python train.py --n_layer=14 --d_model=384 --n_experts=32 --experts_per_token=8 --d_expert=48 --d_shared_expert=64 --activation="swiglu" --moe_layers=[0, 1, 2, 3, 4, 5, 6, 7, 8, 9, 10, 11, 12, 13] --router_score="softmax" --normalize_top_k=true --routed_scale=2.83 --balance_loss=0.0174 --balance_bias=false --init_std_router=0.0235 --lr_router=0.00021 --n_head=9 --n_kv_head=1 --head_dim=32 --vocab_size=8192 --norm="rmsnorm" --norm_place="pre" --norm_eps=1e-05 --positions="rope" --rope_base=10000.0 --rope_fraction=0.5 --qk_norm=false --attn_scale=0.177 --tie_embeddings=false --parallel_block=false --init="normal" --init_std_qkv=0.021 --init_std_o=0.0 --init_std_up=0.021 --init_std_down=0.0 --optimizer="muon_variant" --lr=0.00527 --lr_mult_o=2.0 --lr_mult_down=0.7 --beta1=0.95 --lr_head=0.00444 --warmup_steps=200 --schedule="wsd" --decay_fraction=0.314 --decay_shape="linear" --final_lr_fraction=0.0 --batch_tokens=32768 --seq_len=256 --doc_mask=true --train_tokens=335000000 --steps=10224 --dataset="wikipedia_en"
Below are experts of layer 5 (counted from 0) of a mixture-of-experts language model. Rows are named router (the router's row for the expert) and show model dimensions 0-191. Each number is 500 + 25 x the weight over its row's rms, rounded and kept within 0 to 999. Numbers have three digits each.
After each expert's rows: "gets" lists some tokens that make up at least twice as much of what it gets as of all text; "mostly gets" lists some tokens that are sent to it at least half of the time. This comes from a sample of Wikipedia text that the model never trained on. Tokens count by the router's weight.

# expert 7
router:539480497498488518519512552512494495526464524482511472514487511483512485446514494521503452474483558560513523487482492450518503494469519535532572489489503502462469539493533507501509513537533472553523511514532503461519503464478508465506492508489530535484536523473486452486552468446518522487503457530508502522520524535470446519490486509489535513475504498489505510513519492486514547471440504543465462535476514495504501500494507479536459515473474530481522501497530476534489530501515525486490512517487492474462475513485477537506462460502505511506485460511494516506477529514529511491
gets: " in", " of", " ", " the", ":", " to"
mostly gets: " in", " for", " at", " on", " of", " with"

# expert 17
router:465495527505427480487445526483518523496463509508492494505509511510498511514528509468476546466480467480526495518522522478521536541479505489472513515541485507494488492459525493508511532487481484483502476486477499488517495531505499503472497509544457479543500487497487484517484511500509532475449532503485500527528493469507456485490467510505490463460460516432461502503455539472502519520482513522509467492536499481455523515460504490495464507519509524520493457463498489532527458466501501496530503508529476519512520494493525522523544486535533455533508522477468485446515493505483503519
gets: " ", ".", "–", " (", "th", ";"
mostly gets: " dis", "–", "′", " No", "^{", " En"

# expert 27
router:521534507565544524499514505472528524521514482502529542517529492510494487564557519471453488509520466547479472526481450489469470486489478498486503435507503495502507502528495480510528523507480500532510511522492505492481473551472518531461468521517513444483534470538531494537500497499501510515474514508516483535531520473451496504522481489511557491524488549537506493512547503473490544484549521487482503497448481467510520550547501521498463520527492487498488520527491477528553550532517488453462491483466490513543511461512490457471514480517487524497511472506474507521484505494486485510
gets: ",", "\n", ".", "2", "3", "),"
mostly gets: "),", " ==", "\",", " ===", " There", " ="

# expert 21
router:495494518472499477497473496482529532494485511544523461481492557501511513500492490488485531498522506558493520481464440498465507494516517488500508521478484537523470497486460479473481499473514523532478493511502448509489479532489498490508513462552495518506528475491476517490510506490508455490506498470491492503467492489513511497487500476510487508543484481490524549455522483501512452483526490500536528494516530528455532479486506483462494511502479490454520491496497487494566524478460514501536460470565529457548497510471494498482533544514502494514522457513485450463504527502482525512
gets: "1", " of", "0", "t", "th", "d"
mostly gets: " not", " but", " c", " first", " f", " so"

# expert 1
router:514517467482563472486497556486522528519506511486493515535481520446532475543548498472518502492498527525510541507508492513483464474523536518471500513523515510447492496475470518486520442433512482503522491511526532493512486517504506515481528482478503516495472531520509458535523510520522511468505485533530503499499500543510479553522498488505564503501497495507500476495451511513505472519449522538494463543505497476545470517501503480494499482503514477494490522493517491496480508499491498496547504488464513511479493488516532517495488551512532489516517552512506473503466497500478468506
gets: "1", "2", "0", "9", "5", "3"
mostly gets: "ation", " Nominated", "ions", "ency", " Species", "ity"

# expert 15
router:537475519491475531475537521471475484500521522497450495518514482492485509517449503503517506507557528518504454495494524456477476497477504495514490532430519489488495477492523565531495473541501480484479505535466492518551543500526500518538499478495483469505497533516513526493488538525520520490503460516501503529489517516484497543481497518490477522527547474467510524543513433501483479505497492508498552518499486519534523515550500501460513446471501500503495494486483487498476540493544504465486520535514498486477467501507506509520519539476518511554504487476505546494508499486482522511
gets: " of", " in", " by", " with", " a", " for"
mostly gets: " with", " at", " after", " by", " into", " over"

# expert 25
router:464494530519464528518513538517545477513503467470505511509500502490508526517538536522455529533493504539517495474520511487499483518497486460475504545475474497492497549526482487516560458539540490502494485490541504476477510498462516519489527514542455483463502475463506512455502448481515521487526555514495490460491514459489516523534452489509465549526512457485537470482509480464487460480519486511489478483474501486501485508525501547526495543520555515472459501515496490536470451522528498537509493475507522485534520560514492533497512511510501530500460506486507504490519486462495534475
gets: " ", " and", "-", "–", "e", "'"
mostly gets: " and", " ", " He", " She", " Ta", " Fe"

# expert 29
router:524494491466523526474493518531533513486510462532474508471526526508465526527484524482506486492505484518474519461518545492539486487464485497487571499516521508544491451467500505495508500461475486496503497507472475540442498497530512479491471518439549496492504502459491487478498494513507486508539457480523523474500534485473492471516494515498499542476517479492548493475504471496573501463495486534540523490509529528491501515466511516471510467481500504513493505500484498521483513505503507513533518485524479512484509483483459471519495487515503491492519477522521506451501494457538520522
gets: "s", "0", "er", ")", "3", "S"
mostly gets: " S", "S", " N", " P", " L", " m"

# expert 26
router:523538522505472530464526482503534469457478504478526535489500489472491489549490504525496530528461517483480476492504497498468528439499538475490481512518479506504513447462474468507453463531526498504518448471537500500458479530474478468480532481474515485519529519514464556494530530578506484486493501497542467438518488442514516513451506488515476487493488466499478531479462529521511498482521488456486473478487554478514486531523496492543524494503493513525460498487536489526467466479482477520467516467478515515543502487537474507495495491491518498536495525521508484499507514476511508496
gets: " the", "\n", " a", "a", "i", "|"
mostly gets: "The", "a", " Ma", " released", " an", " Pa"

# expert 2
router:464504493485476499489451548519537447486489489489513504499478492507481543526499509486505461474473520485481499535481511489514483468491469487478524548471507533499518501541477528518533522479530530500543536520514507535547488486459466480487475536529495494506496492525493512514471447517517482494457521479487484484498533507481491496558502542480520576510450532513507522511514458487489507528511514504514488507516507478515545464492505517496489500497486481489564472532459465508527545487518496541530514512457454464470489496485481508478491519483534527544517525519512541546555504504506481528
gets: ",", ".", " and", " (", " in", " was"
mostly gets: " and", " from", "),", ",", " but", ")."

# expert 10
router:546505466494463516519508499500569522526447514499473522477477486464521453476508519468494507511506535512487563482489469480495487530516519485487456542485518507461512525551462448499486474536517556496518507515490502514497510522480471509532505475478481462498515518529492538508503551503511548477486507483522460500460490510494528537504461523502503473518491484441521510534525503487475444505518468495496541560492533507477524498542501510486504509525527491483488466489469487502507449499484480505530505543479551469512494587477526498470522528517510437480517540464456473478464505507493464498
gets: "1", "-", "2", "'", "c", " \""
mostly gets: " c", " dis", " ex", " b", " pre", "See"

# expert 20
router:502461507477497499499484489523429496545466499499495494475489488533470512499503493553493517487509489473501486495482414493519540524491508535506505498473454532468553472514482480523448473511489492497507534516534531516526474493507527499528549499484507484469486514490521507535524499518513460475491521520474508505515546527534444465552503510513490503516515540483516489498510517484488544537510512503539503516486498473500512476516498500457487481490492522470481503509532491438506472521482528503505494519480496497534517509497505530551466508498496509469500493475506495553444521499512477460
gets: "0", "9", " (", "8", " He", " de"
mostly gets: " New", " January", " Li", " John", " En", " Ko"

# expert 24
router:463520533508466482506503515473568503525489493467530510539505517488486491508524475532484500502521510525483517523494489481490528533516513518520484498550448466514533474506533475485521501496453523489460516525512497497500488483509505505459485502558508493509457508474476520526545490513515511506458489487475486511530487522495482452516596531505491525524481490489540479482478506506505485498501535555506493494510448528473483476489524525550500478513472503496504518485473544530524493509551477529472528494532456478502516483527457479477518484486449497536483524510504481524486497477530491483
gets: " |", " the", ":", " and", ";", ","
mostly gets: ";", " |", " /", " and", ");", ":"

# expert 31
router:518475458476521518521516423510467502525515525516503467528489490527486540497470494487450479501529506531483502471494492484477473478473478551496505471499542458515516450503510445547491508501464495523487525488488507456466476489492511505513465524480512504511501489484439485529511468507463526542533496497489513498495518503490524521504550478486511490474483484527474500512531480487514537469488507501485469489449511487510505489503512534507489526482500470529527486536520506497484531496479501455522507497565493540494466507520477487479513483453488471464486510559506559492511483528521483531
gets: "s", " to", " in", "'", " of", "ly"
mostly gets: "ly", " its", " p", " has", " con", " an"

# expert 19
router:500504493535477534506497517481514491512505520506518519513500525484523521471475499510515455505475527437503470505484491522514503497512497480486498476507484543497486555556494510523506459517517498474481470466514460539515522485503489519475488498491513470556509513476514459503481539508496474519513575506508507517535487545487512521521523543501444464491499521490487508550439503471491509513512511505487520537525499545488487484499506470494501457486509533516562473524499464483480507505536479484509465518470548473495449479483486490518499512498507484517518504448485497465507470558501495492
gets: " the", "9", "8", "7", " The", " \""
mostly gets: " May", " March", " August", " January", " season", " April"

# expert 12
router:512499501510505505516483508480497497486504538457503455527499487505495461488489491516460476494527532503512470546487516528454484455514509529533490505475532496500518499538488497520468520525515526490499500483498484500479521503502516498517458510538514526489513505487459475471534485533527481566500501533493540518505476523504530502512549510490488480449480521498444499476506475529507499484506515430509545518481473535553510486538511514489506510458518480502496517503496451490458587537500554473528549512500473545446458506460494494470507448483484505483495514536481471537463511542508478496
gets: ",", "s", " of", " to", " in", "ing"
mostly gets: "ation", "\",", "ism", "ations", "ities", "\""

# expert 9
router:473469479514503514504481478540477489518530462459519483464529559494497530508533504486487521521503487499479522525486508493522518491498531516507490521503506510548504537510499525504532455532510530477533497487472454488517506469461489505499523510484504493473507553491525495504504540491500507476469503526522462499505458507485525536488489488496507503508485476483482515486485477476534471512552478517573519457565503503482461504486514501498487500497515532518483497483530567510545460519522479476549504487464496476479527470535562474542484454514501474495515488499499453492464486473506523516
gets: "\n", " |", "|", "-", ".", ":"
mostly gets: "|", "\n", "″", "′", "\".", ")."

# expert 28
router:518533500518459510489526480542509482503548471466441524501514500513540458490514482512457499506472513504509517533519511492527473501492536505506494537508540497496507497496530516527507462532491507499509497510486540548477520539484506469521501512502485541459452465534484451465466478499489504484501485495511495461488453487511512500439518467503507482493526477495531479438482483521522491499484479527491464499507481501492526504493502488513479503508538460514517490568492544502473480528525491515514512512514482510467506490514480507521491483516470518455475521478485529487560473486513524504
gets: "s", "ed", "d", "ing", "al", "4"
mostly gets: "ed", " S", "d", " Total", "or", "al"

# expert 14
router:463507472464536479566473509487470446508480508495541459497475508459500506470504523504526473500511512544524507543492495539515482526488505479494512512487477541507478530522481510510504478482494480520516504486506506506498557510437510468469502484465518517503562513484503519491485485474503467535508469540495461507479473530487528512492461501499540498509498472452490486555467491514501476555511482519538533510490547512491515564533505509516505548490541525497576521484514503513520515490481505501466500481487531464513478507507494496486475470485520508468516511477494502485516535478484471497
gets: "\n", ".", " that", " The", "==", " also"
mostly gets: " also", ").", " that", "\".", "---|---|---|---|", " while"

# expert 4
router:492535569501491496472495495507472495509505454494525501517486521486464424478481497482553519520437452488495487461506545481488502496535502481509462467524510480488470474467540501499505508520532497481483534486492482470518509498518452462492503508520510471510493440502511543491516470479523523536424506520475488453519517474494502468472549508504483491518475500530502527456488506497463472459478482518495530499500483464450494483486503536528497489539481472464489505446476497522528505519511474508499487462497484528536561528518516510481497450499515478454488491522474480487483507511492517520
gets: " |", " a", "-", " the", " to", "|"
mostly gets: " a", " his", " an", " their", " was", " who"

# expert 8
router:516499516553529521452473446479482507491533458459521474535531491499498500534484514497509478498499492473517480471485459469503507506493503522473502484517486496505536505476558519454471504516497448471477548496519557511464495520470513505481480535513447501495504498516514472513513513489545574538483503493531466473536526497500521470483490512506510468485502507495476479496499504524471488534507474522449477476513494502515474510496507491525479470523491473507494503491579527507449480505553508495532513513503482472529565508490501505479508548468501496528485508495488478527515454503523522512
gets: "1", "2", "5", "3", "6", "4"
mostly gets: " Ja", " John", " Ya", " Ba", " David", " −"

# expert 16
router:498490507537548488511498509507534518517542526551498510490522486520518487484509541479481537505488492496504519456517513514488492506522483487499461542523507499557488537489498484496548544487505496487509491561492520513513504490503481500508486435450494535552474499448562525476471508499546512507513501460502503484500501469508544504478472508504521471523565483519510484526513533532467495480480452527460522457479528495486447548453500489497506545504525476496511536519449488487489511487528519482481519524481511485512481539495462465481530546492480518506528479490467510496512491509505457496
gets: "2", " ", "9", "1", "7", "5"
mostly gets: " do", " York", " film", " these", " son", " ["